{"n_layer": 8, "d_model": 128, "n_experts": 8, "experts_per_token": 1, "d_expert": 320, "d_shared_expert": 0, "activation": "squared_relu", "moe_layers": [1, 2, 3, 4, 5, 6, 7], "router_score": "sigmoid", "normalize_top_k": false, "routed_scale": 2.0, "balance_loss": 0.000316, "balance_bias": true, "init_std_router": 0.0218, "lr_router": 0.00233, "vocab_size": 14450, "norm": "rmsnorm", "norm_eps": 1e-06, "tie_embeddings": "early", "optimizer": "muon_variant", "lr": 0.0153, "beta1": 0.95, "grad_clip": 1.0, "batch_tokens": 65536, "seq_len": 1024, "train_tokens": 293000000, "steps": 4471, "dataset": "wikipedia_en"}
Below are experts of layer 4 (counted from 0) of a mixture-of-experts language model. Rows are named router (the router's row for the expert), up (a neuron's input weights, with its number), down (a neuron's output weights, with its number) and show model dimensions 0-127. Each number is 128 + 24 x the weight over its row's rms, rounded and kept within 0 to 255. Numbers have three digits each.
Before each expert's rows: "comes after" lists some tokens at least twice as common just before its tokens as in all text. This comes from a sample of Wikipedia text that the model never trained on. Tokens count by the router's weight.

# expert 6
comes after: " |", ",", " in", ":", " March", " January"
router:150125180163099144162139189111116090103119137141119149125124160117156120120111154091192107165141106077126131124136118193123157116101087156122088111128058165110130154097091114168132159141128110117149094127125096102136141103118086129103158120116135137144120112142114089139133119108122105101113121126134112158118149120112093168138111128107141136112090106115088127117116130130135122124126
up63:125109142138137095148138150154160115093110151112117112152147122095127137149060131068155147132126117154137151117158088121108153128134136098116172126115100140114138091124097114151180125148180140116134113162140120162141156063119109135142143085143126139123178140158150121118142160089146132123147095124111092130093098141113119139177180114115144137120145088102161133123154147116136149122131
down63:116100108119133121128113175133106115131122131123105108120154104149128136092118123157152153166128143146145112128114114126159085121148151104141090101149143094129112134095149174111143155160088084121111157138122132134131178153145117179130150158168143138125126154124107076143149126144088147102118160136120109173133138096154125129125125120145135128179124152113112066134135145156076098058110
up64:152119151094129159177165133137131134123116119122112123152140123110123154103114161170172124150162092162132110126155145188126143088131112100127164137116141119128139112123121141150180143119129108115127136162149121093117125080139129137139119120166134128103103124104144097174161152107166150166137168132189126098104142124099112124193107167118129132145141108104093138118171129138124086160130
down64:138185183199062136108110176102133119119127086143117152138083115133152133149131127132103147074112116162159100119128140111155143150125143112123136158160156148141104122144146149107101168182128095112136118142147164116084117126114129124116116146113142140124135141119173130112117127154122102139096099134150155088167136119152115148142103160118112135122149136091104139113144165100130139128090
up65:119082111110156122076162135148115112130114084130103100172141151116127120121135136084108131139167119075109105163137164107090115132141155147156091109129100127093132111126132123126128104131151118113129130106113121091122132144141171110122127068117115079132145138163111116148172170114079148119129109156168120149141113103109130137152150165161127139122190132134140170135083115141109120110157
down65:114147160108142110134113127137150120080145105125111107124157100103062093137139120096188119084129127107165129123156179135118131117125146115132145117138131149162157128157107102137174111086112117141111148111073116130098131115114133122105135102143087115167116170168138113118142157083101136111141110142134156141123131138090170125078142160100085113140121135106126127170135101144132137095158

# expert 3
comes after: " the", " to", " was", " and", " a", " he"
router:126094137123150139138064138158105088068115131169093124156109161155154141098125142125130132114177148122111085118132136177168110080105120143117120139129118142110154113133158098135121108118143124149129075086124077102090137079145104119087129111138114134163114108119123084138119140102132087127122126119131132125094128134152102138122126120100154105135164120169093117090115153135100130155110
up63:162131116152106141122128105179136172122152119179067133144129160100111136100100172048179131103149093135134130120137079133148128161154127093116149114111125158153130126165145131116090155114139129175100114112144142132137151126140148113123140105124146146106138096097160126136146119122171132139138094128134104155087120087147117159145146139121137101152118141080148141133114125121163166113135
down63:130151141129125138168145115144150157132157133122140153157149149097102116108145166157144125141138103125112141109153123131121120149148111149133158157100148131147150141159124158117099121151097110149080179143169122151144133142115118151122132144141117115088100138133122104096098102144127146110160077188151127135106134119192179137166127141117115125190103198140106125103159149111132114172135
up64:141107161142118142135142178138108169082097123097123129093117086115096106132122149133179146107133144160133138130157140171115146098122099129135131123096109161188151128130128145156124132098154126081162132149126145101110135072088147171129084113126141120121099111126177084105147152145150133144151094154121139087119131112115097149107125142110113133134133119080116130090159133082149106133133
down64:119115177161079115131090175100123144112110115114116146118146081115145170133090122096150113132118062126146090130159123163125124138085156098130124125171153141128090138162121127134148124146157087095143145120116154069105087131096127154125093156123160114138124125123146146093127147123133117116098129108161146109155127156131095123111118127145157135100159138122124105133188164121099128158132
up65:106124103133151113147150117157101148135116117130122126101154137125124153153122144122089137174163161089117133096160124124131186132156123126147122102093092129134096105114076132157137118128141091122120130144130100120063105090126140110088130084174086088112149154134137119109132110152109140125115159127151099164158126074077083117169114100086112120117157129136118149112115133154151143124120
down65:104163125121160106125138137129142125148164150099147119124134137108098130165099111116137144119140138139139179145147157108157087149132065098123117071128140170139108088125098129140195123130122148126158132133110125134146123125132124133171121129130052110084183167140149150119106143162125140130114147110132137122133115074131119147125094083096081133094149135079111131141110118123137139119125

# expert 4
comes after: "20", "19", "\n", " |\n", ".\n\n", ")\n"
router:159104179119131138172119119123165135113136148149097110145104142121138102132099152143147140143108145095097113132158137163104114113058120168117107097148114161100153126139120124191131110133125179124122106100092128080108132138123103173094107146114158087174102130132124108105096104147112102112137120143132130139074121102103102152143126094097166128135125107133100116127109182145127129134130
up63:136083101145100089167067158142153149128137103120097086104154127078106131106104146091139126148111140122137105130121067129098188138123105104098173128122104131122105090123151083127098156137108145165118101121123115129132102148075102121124134108139170109133137150125147138121136136130118101175086096142109109153134070139125164126103119126153143124131125116110135124118121093119145119107097
down63:139124132095129129070119115112149138136166140086078141103142129145100103096115146132160140150096124102103131090135127164111100112112140136108111132133167139118114174160157118149123098141126122175103116124133118145091095117176134172119097122114141123137101139165107117148150114150133103084145151138104157130116104117135162087143104110208116097113119116078154106162140122155114105147140
up64:137133132163101166163128150161102116116125109107123143115151130135102147116136174160163111091124104120101091133150114177139089077089117082124132182136111166135129120144149134177156162112077117141148149155137125079099108097130163132152130125154155117098115097115157100156158171144162147131147125135112146148123155147110116118155115130145099121115136082104093136118149125114155100130124
down64:144103167160098144112106179136126138091107151102147113143111150126164134109109091096108087132157120157140122157118129141112102124082115094158138171125163174101096131150107117117127112086151082119113155148159142089122079103106163145109135144162106117144164134124186133103159121131133104113115137149132154118156125141136121161120134135157101077133152091118151132103142161094126117124106
up65:145116114107119107065123117095133158137158141177107124106103156116159094113094134117124140127146090101123134128108104080088126138100135152130131118116125145107102144151094139123186135100136105118103110125161121093119148148152100137117096137104141153118125147171113077124114123123131151128145115160107143168111116081116106094119160160142170168151121100065118081143100105127119104110105
down65:091154118092116157116153166090129125119152176100155129136108130153115103163153154150145109104128113163164135147155143127107113140150163152140149138103098151151086118145121135104099100122132157146135124107104171113112112115154122141126109150170104151150156089120168119147157072156117076073135148142105180122139133155112156143079144137149113117129130170145121145173128105133130134133109